{
  "n_experts": 128,
  "d_shared_expert": 128,
  "moe_layers": [1, 2, 3, 4, 5, 6, 7, 8, 9, 10],
  "parallel_block": false,
  "schedule": "wsd",
  "decay_fraction": 0.801,
  "max_seq_len": 1024,
  "max_steps": 5652
}
Below are experts of layer 2 (counted from 0) of a mixture-of-experts language model. Rows are named down (a neuron's output weights, with its number) and show model dimensions 0-127. Each number is 50 + 10 x the weight over its row's rms, rounded and kept within 0 to 99.
Before each expert's rows: a language model's description of what the expert responds to. This comes from a sample of Wikipedia text that the model never trained on.

# expert 48
Cell separators before numbers. Inner table-cell pipes, usually fused with a preceding letter, coming before numbers, scores, percentages or +/− margins.
down0:39 61 52 59 20 55 42 48 64 63 51 59 34 49 50 53 58 52 57 67 53 28 60 48 43 58 45 63 49 54 53 48 50 48 55 61 55 61 51 51 58 66 53 34 48 49 52 49 34 45 40 44 55 49 53 56 38 31 54 43 43 40 46 43 53 51 56 66 54 52 58 29 50 48 68 57 49 38 66 38 48 61 41 69 54 59 64 48 51 44 31 42 62 58 31 42 62 42 42 43 51 51 66 48 67 59 34 47 50 51 59 52 42 70 34 58 62 42 56 33 28 41 59 39 51 62 50 49
down1:59 55 57 63 63 33 47 33 53 63 55 62 60 54 47 55 60 42 42 61 73 44 60 42 52 53 52 58 67 51 54 46 50 59 48 56 62 52 29 43 51 41 47 34 49 47 40 45 46 60 32 50 59 56 58 46 47 45 42 47 50 46 48 40 49 34 55 52 70 27 48 52 54 46 52 22 37 47 44 55 48 50 29 43 68 60 52 45 42 69 49 52 48 50 51 28 46 67 52 27 53 51 41 56 56 45 54 45 36 65 54 61 44 50 45 65 52 43 45 45 66 49 73 44 48 62 42 27
down2:43 39 51 31 72 53 51 50 72 61 62 47 70 54 55 43 49 35 56 49 55 50 48 35 38 43 48 48 46 76 63 66 46 48 49 50 44 50 38 42 54 50 45 47 54 66 51 49 76 60 52 40 44 44 42 46 36 48 33 57 43 41 78 31 48 57 35 57 54 63 36 53 62 51 48 59 48 45 60 58 47 54 53 64 44 45 55 54 70 42 38 47 59 46 56 46 60 41 48 42 41 52 44 53 72 32 60 56 46 37 56 48 46 70 48 31 56 56 59 52 39 41 45 51 55 36 47 62

# expert 55
Markup and parenthetical openers. Wiki section markers (==, ===), LaTeX and bracket symbols ($, _{, [), and openers like (born and between before numbers.
down0:47 32 49 50 46 37 57 52 65 52 50 58 71 49 51 45 43 54 37 55 59 51 66 42 39 46 51 51 66 45 50 51 48 37 55 54 51 36 39 61 51 44 35 61 53 59 34 49 54 42 57 42 59 47 37 42 67 45 54 60 60 44 47 41 44 63 54 56 49 44 56 39 48 39 43 40 72 22 40 38 57 31 45 32 39 59 35 58 35 46 46 56 33 60 49 34 49 33 77 56 31 46 52 48 47 48 60 65 47 50 51 38 46 55 38 37 55 48 52 67 51 48 44 64 73 54 42 50
down1:64 49 62 55 15 64 54 61 61 31 59 35 56 63 40 57 34 47 51 40 49 61 45 46 53 29 62 62 51 56 43 45 48 48 46 52 47 57 38 55 32 56 57 59 64 38 58 54 37 46 60 73 33 57 46 69 53 33 42 49 58 62 43 55 60 49 50 41 39 56 47 52 48 48 36 36 37 51 58 35 52 44 38 43 51 54 37 45 55 49 56 59 57 41 45 53 51 50 52 53 53 55 42 63 46 24 46 43 68 41 60 53 57 46 69 49 65 54 48 37 64 42 54 43 42 64 48 46
down2:39 38 57 41 29 48 40 54 49 54 66 41 48 47 56 55 60 71 33 41 66 41 27 38 30 47 55 58 44 59 57 61 61 45 57 47 59 42 52 29 37 57 42 48 39 51 59 46 45 40 52 47 53 52 47 61 63 41 24 66 49 46 52 54 57 53 36 46 42 24 58 56 58 44 38 63 55 40 73 42 42 61 54 59 48 53 48 38 40 64 40 69 54 56 49 45 47 58 61 44 60 48 36 53 57 35 42 42 51 54 60 58 45 37 70 45 62 60 52 58 61 55 57 46 40 47 47 45

# expert 36
List connectors. Words that introduce or separate list items, such as including, such as, by, dashes, and ), often in music or album text.
down0:56 57 39 72 38 47 48 34 60 46 44 66 59 46 44 62 42 72 60 46 53 62 58 51 46 61 35 37 47 49 34 54 49 46 54 66 57 40 45 41 45 59 41 58 57 34 63 43 48 66 45 49 42 66 51 36 52 42 53 59 63 62 54 48 50 49 64 44 50 47 33 51 45 54 40 40 49 40 55 28 63 40 34 55 65 50 38 61 49 58 48 37 51 24 56 52 46 32 59 47 48 52 55 62 45 69 22 51 52 61 49 53 49 62 71 47 56 47 42 38 40 57 59 41 58 41 47 47
down1:55 67 61 48 48 32 55 55 44 57 50 77 44 52 43 48 54 60 44 60 30 69 47 56 53 42 44 37 51 33 62 62 39 64 50 49 47 66 37 43 45 49 30 37 38 68 50 44 45 44 47 56 49 57 55 44 49 57 43 53 44 70 44 47 36 48 44 41 38 50 48 60 57 47 52 55 46 38 61 59 39 55 57 65 54 40 56 37 72 55 56 57 49 54 55 43 40 50 76 43 52 63 55 54 50 41 72 53 41 59 44 48 52 37 47 64 53 28 36 36 37 47 51 51 34 44 30 56
down2:28 68 58 56 51 47 36 41 53 42 36 51 51 32 56 40 54 59 47 58 49 51 46 69 49 44 51 46 41 55 46 51 37 50 55 49 38 47 57 47 51 47 59 44 60 55 44 43 53 55 45 58 66 44 41 54 55 49 61 65 27 55 56 83 38 51 50 53 53 40 48 43 60 41 66 68 68 48 52 57 39 45 56 50 42 55 45 31 43 59 70 60 36 59 53 54 53 58 61 34 58 47 32 45 51 51 70 57 56 60 56 41 38 50 34 39 46 62 56 55 68 57 61 65 49 31 33 63

# expert 43
Periods and infobox fields. Sentence-ending periods and infobox or biography field labels, such as Born:, Died:, Genus, son of, Succeeded by.
down0:50 46 44 49 58 59 39 51 52 59 59 44 48 58 47 51 45 42 63 53 56 48 41 41 54 45 33 45 38 47 55 61 35 46 67 60 57 36 39 52 49 57 52 35 36 54 56 64 67 64 47 40 22 58 54 46 43 57 64 65 41 48 47 48 51 53 55 57 26 38 45 40 49 40 52 47 39 57 62 57 57 49 53 49 42 46 47 50 56 43 61 51 63 57 49 41 63 34 68 52 49 67 38 83 39 49 73 53 51 27 39 53 55 56 41 47 40 36 53 29 46 62 36 53 63 50 60 58
down1:42 41 54 58 25 55 65 57 46 55 65 44 56 51 51 62 48 50 54 45 41 50 43 54 36 57 62 58 43 50 52 43 53 60 53 49 40 56 49 36 48 50 38 59 78 64 56 47 24 46 60 32 51 45 57 64 44 36 35 48 52 67 55 51 59 48 45 60 33 55 63 47 63 50 43 56 42 60 45 44 44 58 49 48 42 59 52 45 52 65 62 45 64 44 68 62 41 33 24 35 55 65 56 50 54 48 36 60 45 49 18 67 54 34 56 46 57 60 46 56 57 45 45 41 52 45 53 42
down2:39 51 51 39 58 47 30 40 40 61 62 35 74 59 51 57 52 53 59 44 68 40 44 42 53 39 38 46 55 37 36 45 47 54 37 41 56 51 32 57 61 54 51 41 35 42 52 43 49 55 40 49 41 51 59 62 67 57 52 34 49 34 75 54 64 58 46 44 53 33 40 50 53 35 64 36 52 32 42 44 49 52 53 60 66 52 49 52 46 50 60 50 54 59 46 49 44 65 53 29 50 61 49 62 35 27 51 42 46 51 31 34 46 56 45 58 59 40 57 34 48 45 37 40 46 45 65 59

# expert 20
Table row starts. First tokens of wiki table rows and list items, such as the leading 1 of years like 1980, country-code cells | ESP, and list dashes like - I.
down0:51 52 45 59 44 50 41 37 44 36 47 45 51 46 49 42 59 46 56 63 60 42 38 40 49 37 47 50 66 53 53 62 65 57 48 49 39 43 44 47 49 40 46 42 72 54 39 45 59 39 59 84 48 35 47 56 47 59 48 55 50 42 60 54 59 57 46 26 69 55 61 40 40 48 43 55 54 61 58 40 43 51 50 64 72 48 40 77 40 43 56 44 68 64 64 55 53 45 58 40 44 70 41 49 54 71 64 49 50 58 36 51 45 69 59 51 46 50 44 39 39 63 51 55 65 50 51 66
down1:32 62 51 22 55 59 57 42 34 55 55 43 45 64 38 51 41 50 47 45 43 55 60 71 40 57 70 45 56 46 38 58 37 52 49 51 36 40 53 51 50 60 55 40 59 60 63 50 45 63 40 34 55 57 66 57 63 51 67 40 37 22 40 61 54 43 55 58 56 48 47 48 47 52 52 67 48 39 48 49 68 52 36 52 57 47 62 48 43 53 61 28 66 43 38 42 53 39 64 55 49 38 67 38 46 64 34 46 66 38 39 50 34 43 67 52 49 52 46 57 60 49 53 55 48 49 49 57
down2:59 47 51 44 53 66 61 40 74 47 60 53 63 54 46 66 44 55 61 51 53 52 52 62 44 51 43 47 48 40 46 67 47 51 42 36 51 46 42 46 46 44 38 55 52 59 66 48 43 41 64 52 68 54 47 66 66 45 53 44 42 42 62 45 29 62 40 45 65 64 62 60 49 39 46 43 49 35 60 57 34 41 52 59 32 60 55 33 44 31 54 41 54 45 58 40 47 64 54 47 51 59 50 31 62 62 38 68 79 52 45 62 46 41 41 46 70 68 47 41 55 43 47 43 65 52 61 59

# expert 41
Opening parentheses. Opening parentheses before years, native-script names or abbreviations in lists, e.g. "Ivan Oru Simham (1982)", "(GABA)", "(王".
down1:28 56 50 54 68 44 57 63 59 49 47 47 37 51 56 44 48 48 58 41 65 42 52 51 60 59 55 49 45 52 46 51 55 63 53 48 32 56 56 49 68 38 36 66 54 48 61 71 25 55 48 54 45 49 74 30 52 53 45 51 50 50 47 42 47 58 52 37 34 46 63 57 65 67 33 49 57 30 50 47 33 49 58 41 45 44 43 45 54 49 42 59 59 57 52 51 49 60 55 57 67 44 55 43 54 45 68 42 39 35 51 50 54 29 35 54 47 48 59 49 54 24 49 46 52 71 32 64
down2:39 42 61 46 49 53 45 54 41 45 53 46 59 43 45 41 37 49 50 43 56 36 52 52 38 65 57 44 52 73 43 69 67 62 49 37 52 49 48 46 52 46 58 39 56 71 38 47 57 54 47 56 53 52 46 36 51 48 45 45 31 61 57 48 35 39 53 56 36 45 45 29 52 39 41 45 54 50 64 28 41 48 56 71 45 48 44 71 36 55 46 30 57 61 39 44 63 57 59 46 38 47 45 70 53 43 62 47 45 77 44 42 51 38 46 46 34 40 65 40 47 52 38 60 56 67 33 41
down3:31 56 40 57 57 58 62 53 44 53 45 50 52 63 34 60 45 71 51 49 59 66 68 31 46 48 53 50 72 53 48 42 54 60 54 67 55 42 51 43 41 49 36 61 58 53 53 51 39 54 57 42 36 50 43 59 40 53 45 47 77 47 49 38 54 48 44 53 55 29 53 53 45 44 50 45 32 48 60 27 56 46 17 41 35 34 39 43 53 50 44 56 47 47 50 38 63 50 36 41 39 49 52 52 36 58 49 50 48 29 64 55 63 39 60 34 41 53 50 54 56 55 49 39 72 42 53 58

# expert 22
Table and list separators. Punctuation in tables and lists, such as slashes between clubs, empty table cells, semicolons, dashes in date ranges, dagger marks; also Thai script.
down0:50 51 49 59 59 56 63 60 52 48 59 66 39 57 42 49 68 60 46 61 33 56 69 50 41 46 43 39 45 49 34 72 53 72 51 53 49 71 36 63 42 57 29 51 42 56 44 55 55 47 52 67 57 40 56 61 37 38 42 40 51 49 57 52 67 44 49 43 43 50 47 45 53 41 36 62 65 41 33 41 48 46 51 59 65 52 61 56 52 39 42 54 44 47 36 38 49 64 58 35 37 45 33 48 65 49 59 46 43 61 24 65 48 61 45 41 48 34 37 42 59 55 39 37 63 47 59 51
down1:50 59 49 44 64 37 50 36 32 66 45 56 51 53 72 45 58 55 61 63 40 44 44 56 66 39 46 47 56 47 57 44 51 39 49 46 70 59 46 43 56 60 55 34 29 51 42 62 51 50 40 50 45 51 52 41 46 36 53 40 55 55 30 53 48 48 59 36 45 58 33 47 59 69 49 47 46 53 48 50 51 58 63 40 53 63 61 19 57 63 57 59 43 61 49 56 69 54 38 38 62 54 57 39 51 39 86 41 48 60 36 46 38 67 45 51 55 55 52 43 53 69 49 51 46 57 52 53
down2:43 27 46 55 51 53 63 49 56 38 57 60 66 35 56 47 46 39 44 49 46 60 53 53 36 58 75 27 47 44 41 53 34 43 47 56 49 59 54 46 55 48 72 71 46 57 59 49 52 35 35 40 52 58 46 48 55 63 53 60 36 61 47 59 42 55 36 74 44 62 45 45 57 65 64 50 53 61 64 44 42 55 49 50 43 54 35 44 63 52 59 40 41 44 52 54 49 37 60 55 41 40 45 61 52 58 36 42 70 59 37 36 54 44 48 39 31 61 57 68 38 60 43 36 51 42 41 56

# expert 32
Opening quotes, parentheses. Opening quotation marks and parentheses that begin quoted phrases, titles or parenthetical notes, as in "savage, as "attempts, ("Timeline"), and (19 °C).
down0:61 55 48 44 34 61 53 64 39 66 56 44 56 54 41 38 52 46 43 41 35 40 48 64 49 59 39 43 35 45 59 52 43 40 45 53 46 38 65 62 51 58 49 35 55 57 57 55 43 65 50 53 49 58 64 35 59 39 69 39 49 50 50 54 32 49 54 44 40 71 57 54 37 55 40 43 73 40 59 48 60 38 70 65 38 49 62 70 45 47 58 49 51 52 53 81 59 58 48 54 41 63 46 40 39 46 64 52 45 66 46 53 57 50 50 54 48 43 65 65 59 39 56 55 43 61 31 34
down1:52 62 58 41 50 45 55 40 49 39 54 57 36 53 55 44 40 38 39 44 45 65 61 61 39 64 46 37 31 59 48 45 24 52 51 48 60 45 61 39 52 57 28 46 50 55 51 41 65 54 55 53 53 41 56 41 55 60 57 44 36 73 53 52 41 41 60 62 61 39 64 58 55 46 39 51 49 44 64 42 51 53 59 20 39 58 45 59 51 39 61 39 50 48 67 69 71 41 39 69 46 59 55 45 40 61 53 48 54 51 30 47 45 39 43 49 51 43 56 73 61 55 47 56 61 41 62 47
down2:58 56 43 57 62 25 56 53 39 50 56 63 32 57 34 58 58 61 52 57 35 55 64 66 70 62 64 37 47 49 53 54 40 48 52 58 49 70 63 56 38 55 30 55 50 50 66 66 34 50 39 55 54 57 45 39 44 48 35 58 68 37 36 54 40 61 60 50 43 38 55 48 42 36 40 65 58 42 39 45 29 34 71 54 53 62 51 40 49 46 53 34 48 50 46 48 39 54 42 57 54 61 51 51 37 36 42 51 52 57 42 47 46 42 46 53 34 41 48 28 46 43 42 45 45 37 45 45

# expert 11
Foreign name openings. Opening pieces of non-English names and words, like Al, de, Le, La, Sch, Qu, e.g. Albania, Alberta, América de Quito.
down0:48 51 44 46 45 41 57 57 65 52 57 51 47 62 68 36 42 65 43 52 50 41 37 54 34 44 22 48 46 75 61 55 34 44 33 57 41 47 60 46 48 39 39 46 60 47 63 56 61 44 34 40 51 41 43 32 41 36 63 53 59 51 45 40 60 53 58 54 28 57 65 44 48 43 57 48 49 28 72 60 65 62 43 47 44 45 51 45 53 36 33 52 62 52 59 52 56 56 53 49 43 66 51 56 54 52 55 49 41 49 40 72 49 39 40 52 44 70 49 55 65 47 62 57 41 37 50 57
down1:48 68 64 54 47 48 66 65 53 42 52 55 30 45 30 50 58 59 37 52 55 61 46 42 49 72 50 50 43 49 44 48 30 49 53 53 51 50 47 47 51 56 47 78 37 53 58 39 48 44 49 54 34 58 63 45 61 30 47 50 51 60 62 49 42 54 46 52 53 53 61 67 57 50 47 41 50 50 63 62 44 45 63 44 58 48 48 63 33 52 63 48 47 64 32 56 53 67 65 65 46 50 66 39 62 58 46 49 52 41 40 28 61 67 69 37 64 47 53 59 69 43 64 38 56 39 56 55
down2:64 50 44 61 39 57 60 47 76 51 34 55 48 57 46 62 59 54 44 50 47 47 48 39 32 53 66 40 45 41 54 53 59 38 42 48 60 47 55 52 60 51 40 52 78 49 62 37 39 47 72 42 49 44 50 58 45 34 52 47 57 35 44 52 55 59 62 50 44 52 55 45 54 67 62 45 57 58 54 46 51 55 37 49 63 29 40 53 51 62 59 52 65 60 45 45 43 54 72 55 66 55 63 67 43 52 68 66 47 42 44 43 58 56 32 60 35 63 62 39 54 54 67 44 63 71 46 46

# expert 18
Table row starts. Pipe characters that open a table row or cell, often fused with a capital letter, as in | A, | M, | P.
down0:45 45 48 49 49 52 46 35 50 53 45 45 44 41 62 46 45 36 61 51 41 59 46 60 43 72 50 29 43 43 54 37 35 67 58 66 48 49 48 67 60 74 52 49 40 58 34 42 57 58 47 59 50 38 48 49 54 54 47 57 51 49 43 43 73 58 48 62 41 47 53 49 60 43 59 62 50 51 56 61 50 56 59 56 54 35 56 51 33 39 42 68 37 53 47 42 64 47 44 33 52 58 57 14 53 55 37 58 39 50 49 60 58 59 50 59 50 42 35 29 32 50 58 70 49 35 41 37
down1:47 34 36 47 28 51 44 45 38 28 62 38 40 51 39 50 61 59 55 49 78 45 53 41 56 49 48 60 32 55 32 69 72 35 57 66 37 47 51 57 58 56 41 51 48 61 43 55 43 39 58 55 42 48 49 45 67 50 46 51 39 54 54 56 53 45 66 36 50 64 45 63 56 30 45 44 44 50 48 30 45 42 59 52 62 48 58 48 46 50 39 57 63 56 35 40 48 48 56 48 45 49 43 56 65 38 38 46 44 50 59 62 45 45 63 52 49 39 25 46 66 46 40 34 33 47 44 60
down2:54 45 55 45 77 65 46 53 59 56 45 26 62 52 66 45 62 43 50 56 45 36 49 56 44 33 48 38 47 52 48 33 53 39 59 54 63 48 59 49 45 24 57 46 52 54 47 45 28 46 54 69 64 72 46 47 48 64 44 63 53 57 38 61 47 55 46 36 59 40 60 41 49 59 58 29 49 36 38 50 60 48 65 42 51 53 49 30 54 50 40 64 36 40 44 45 55 53 38 51 47 46 34 56 49 42 52 58 43 60 51 43 39 52 47 62 46 38 63 51 50 64 56 52 78 56 33 46

# expert 53
Two-digit numbers. Two-digit number pieces in tables of votes, percentages and times, e.g. 41.8, 85,288, 3:29:31; also quantifiers like among, some.
down0:56 32 27 61 42 47 51 42 56 52 55 51 38 50 46 46 47 62 44 52 69 58 49 55 45 60 41 36 43 52 47 43 56 32 72 58 52 46 36 48 55 55 37 45 61 35 59 34 26 40 42 57 43 54 54 55 55 63 41 37 56 53 59 41 49 54 55 37 55 42 47 59 29 43 50 47 47 27 37 63 51 46 72 58 64 42 33 29 57 45 41 52 49 61 45 36 47 41 51 49 61 48 35 54 52 38 53 61 34 52 53 54 41 52 47 39 37 68 44 57 38 45 50 36 53 45 28 62
down1:51 68 43 46 38 57 51 64 26 45 45 46 55 56 35 56 66 40 71 59 31 41 58 46 48 63 35 54 57 44 55 57 64 62 31 46 51 42 52 52 47 72 49 42 56 50 41 43 49 51 58 36 39 45 47 57 61 59 62 40 56 27 30 50 66 45 45 42 74 49 48 46 34 46 59 41 66 47 51 34 51 58 49 47 40 46 69 59 34 60 59 56 61 35 47 67 53 56 42 47 58 50 41 64 47 53 41 24 49 49 46 49 60 42 58 47 56 41 38 47 58 55 62 48 44 48 51 53
down2:57 43 59 70 55 40 34 56 71 49 57 22 37 49 57 44 55 53 47 52 47 42 37 54 48 46 59 55 42 62 44 45 37 52 60 26 52 56 53 53 59 54 47 43 65 60 52 59 52 39 46 48 63 45 62 27 53 53 54 43 64 47 48 51 58 46 49 54 48 27 56 47 46 55 60 37 43 48 46 41 52 68 52 32 36 41 41 67 59 42 55 61 60 58 37 62 56 44 46 63 39 60 54 69 39 31 51 56 52 35 60 56 55 46 45 40 66 68 50 46 51 55 66 40 73 41 61 46

# expert 4
Capitalized word-initial fragments. Capitalized first pieces of words and names, often in tables or titles, such as An(acostia), Col, Red, Bl, Gl, Sl.
down5:37 62 49 56 31 44 70 51 61 52 44 53 42 46 62 53 40 45 39 48 35 55 40 33 49 52 61 59 66 33 50 45 55 62 47 40 47 51 45 59 49 49 28 63 66 56 71 66 57 37 64 61 52 49 50 45 48 58 53 62 45 48 32 47 72 58 56 60 33 41 56 54 41 57 63 64 48 59 63 34 43 44 77 54 48 41 64 41 56 48 57 55 51 51 61 65 57 64 55 66 53 60 43 57 49 51 56 46 51 44 30 59 67 56 50 48 37 59 47 55 56 51 36 50 39 52 66 38
down6:55 38 34 42 54 68 53 40 36 57 42 53 48 45 41 29 43 69 59 41 54 45 71 49 59 55 45 49 43 44 52 57 27 45 44 54 42 62 54 46 66 66 60 70 33 63 54 57 53 46 55 46 54 62 41 66 57 45 60 47 54 56 49 63 53 64 50 51 52 46 46 56 50 47 34 31 64 52 51 47 55 46 69 62 55 60 48 54 45 27 57 65 40 44 37 60 30 52 51 40 62 50 49 65 66 43 39 32 65 49 54 35 32 47 57 52 66 53 35 48 49 57 52 54 42 57 49 40
down7:47 44 24 50 49 42 56 47 57 55 43 46 47 48 58 49 48 27 58 61 68 59 53 47 55 31 63 49 60 57 56 61 43 31 54 49 40 64 53 57 51 39 48 54 68 51 64 44 58 44 46 39 51 68 62 40 62 53 47 46 49 37 40 44 57 50 56 41 28 49 41 64 57 56 67 37 44 54 50 44 62 56 58 31 54 71 38 38 40 58 50 62 48 45 22 59 56 44 46 42 63 50 49 51 52 61 64 77 48 52 47 37 68 58 39 51 51 41 69 51 60 33 43 44 51 52 50 57

# expert 40
Numeric data punctuation. Periods, parentheses and pipes in census, climate and geography data, such as decimal points, closing periods after statistics, Elevation fields, temperature cells.
down0:64 36 39 63 45 39 40 66 52 68 38 59 61 54 54 63 41 34 48 60 44 46 50 33 46 41 72 41 52 51 42 49 65 40 44 35 60 51 35 37 51 44 67 38 62 42 53 59 68 49 60 51 48 50 49 48 53 55 53 36 45 65 69 45 41 45 53 60 62 43 40 46 54 58 61 59 62 55 48 38 54 38 48 54 53 49 42 52 54 63 44 53 52 52 48 47 62 40 70 29 56 43 50 69 52 41 70 45 50 37 53 42 57 72 45 51 56 32 55 39 40 65 37 30 53 50 46 40
down1:48 52 72 33 50 38 49 57 74 64 47 51 58 53 35 50 45 61 33 54 55 61 60 59 56 29 62 36 58 46 49 47 65 49 56 49 56 49 38 60 59 67 48 50 51 38 46 44 38 45 43 67 46 55 51 24 53 42 68 62 28 44 47 41 57 42 54 39 43 44 44 48 53 47 53 46 61 47 60 55 49 55 57 58 68 48 50 45 56 35 57 61 63 47 71 61 57 68 54 56 50 40 61 47 30 34 54 50 56 56 46 46 56 46 49 61 30 52 64 59 46 74 50 46 42 56 32 55
down2:48 47 59 48 55 56 35 38 65 53 64 58 64 50 39 58 71 46 60 41 58 65 32 36 42 75 54 33 55 55 66 51 59 65 36 56 50 54 43 53 50 63 54 54 52 37 46 46 61 46 43 66 49 66 55 58 49 35 43 62 51 39 37 58 49 33 46 60 61 63 54 45 60 48 43 59 65 50 52 39 38 35 74 49 39 37 50 29 52 60 44 59 48 48 50 41 64 49 60 52 50 60 60 68 51 28 64 50 40 44 47 38 49 48 45 54 47 59 59 54 64 46 49 49 29 46 49 51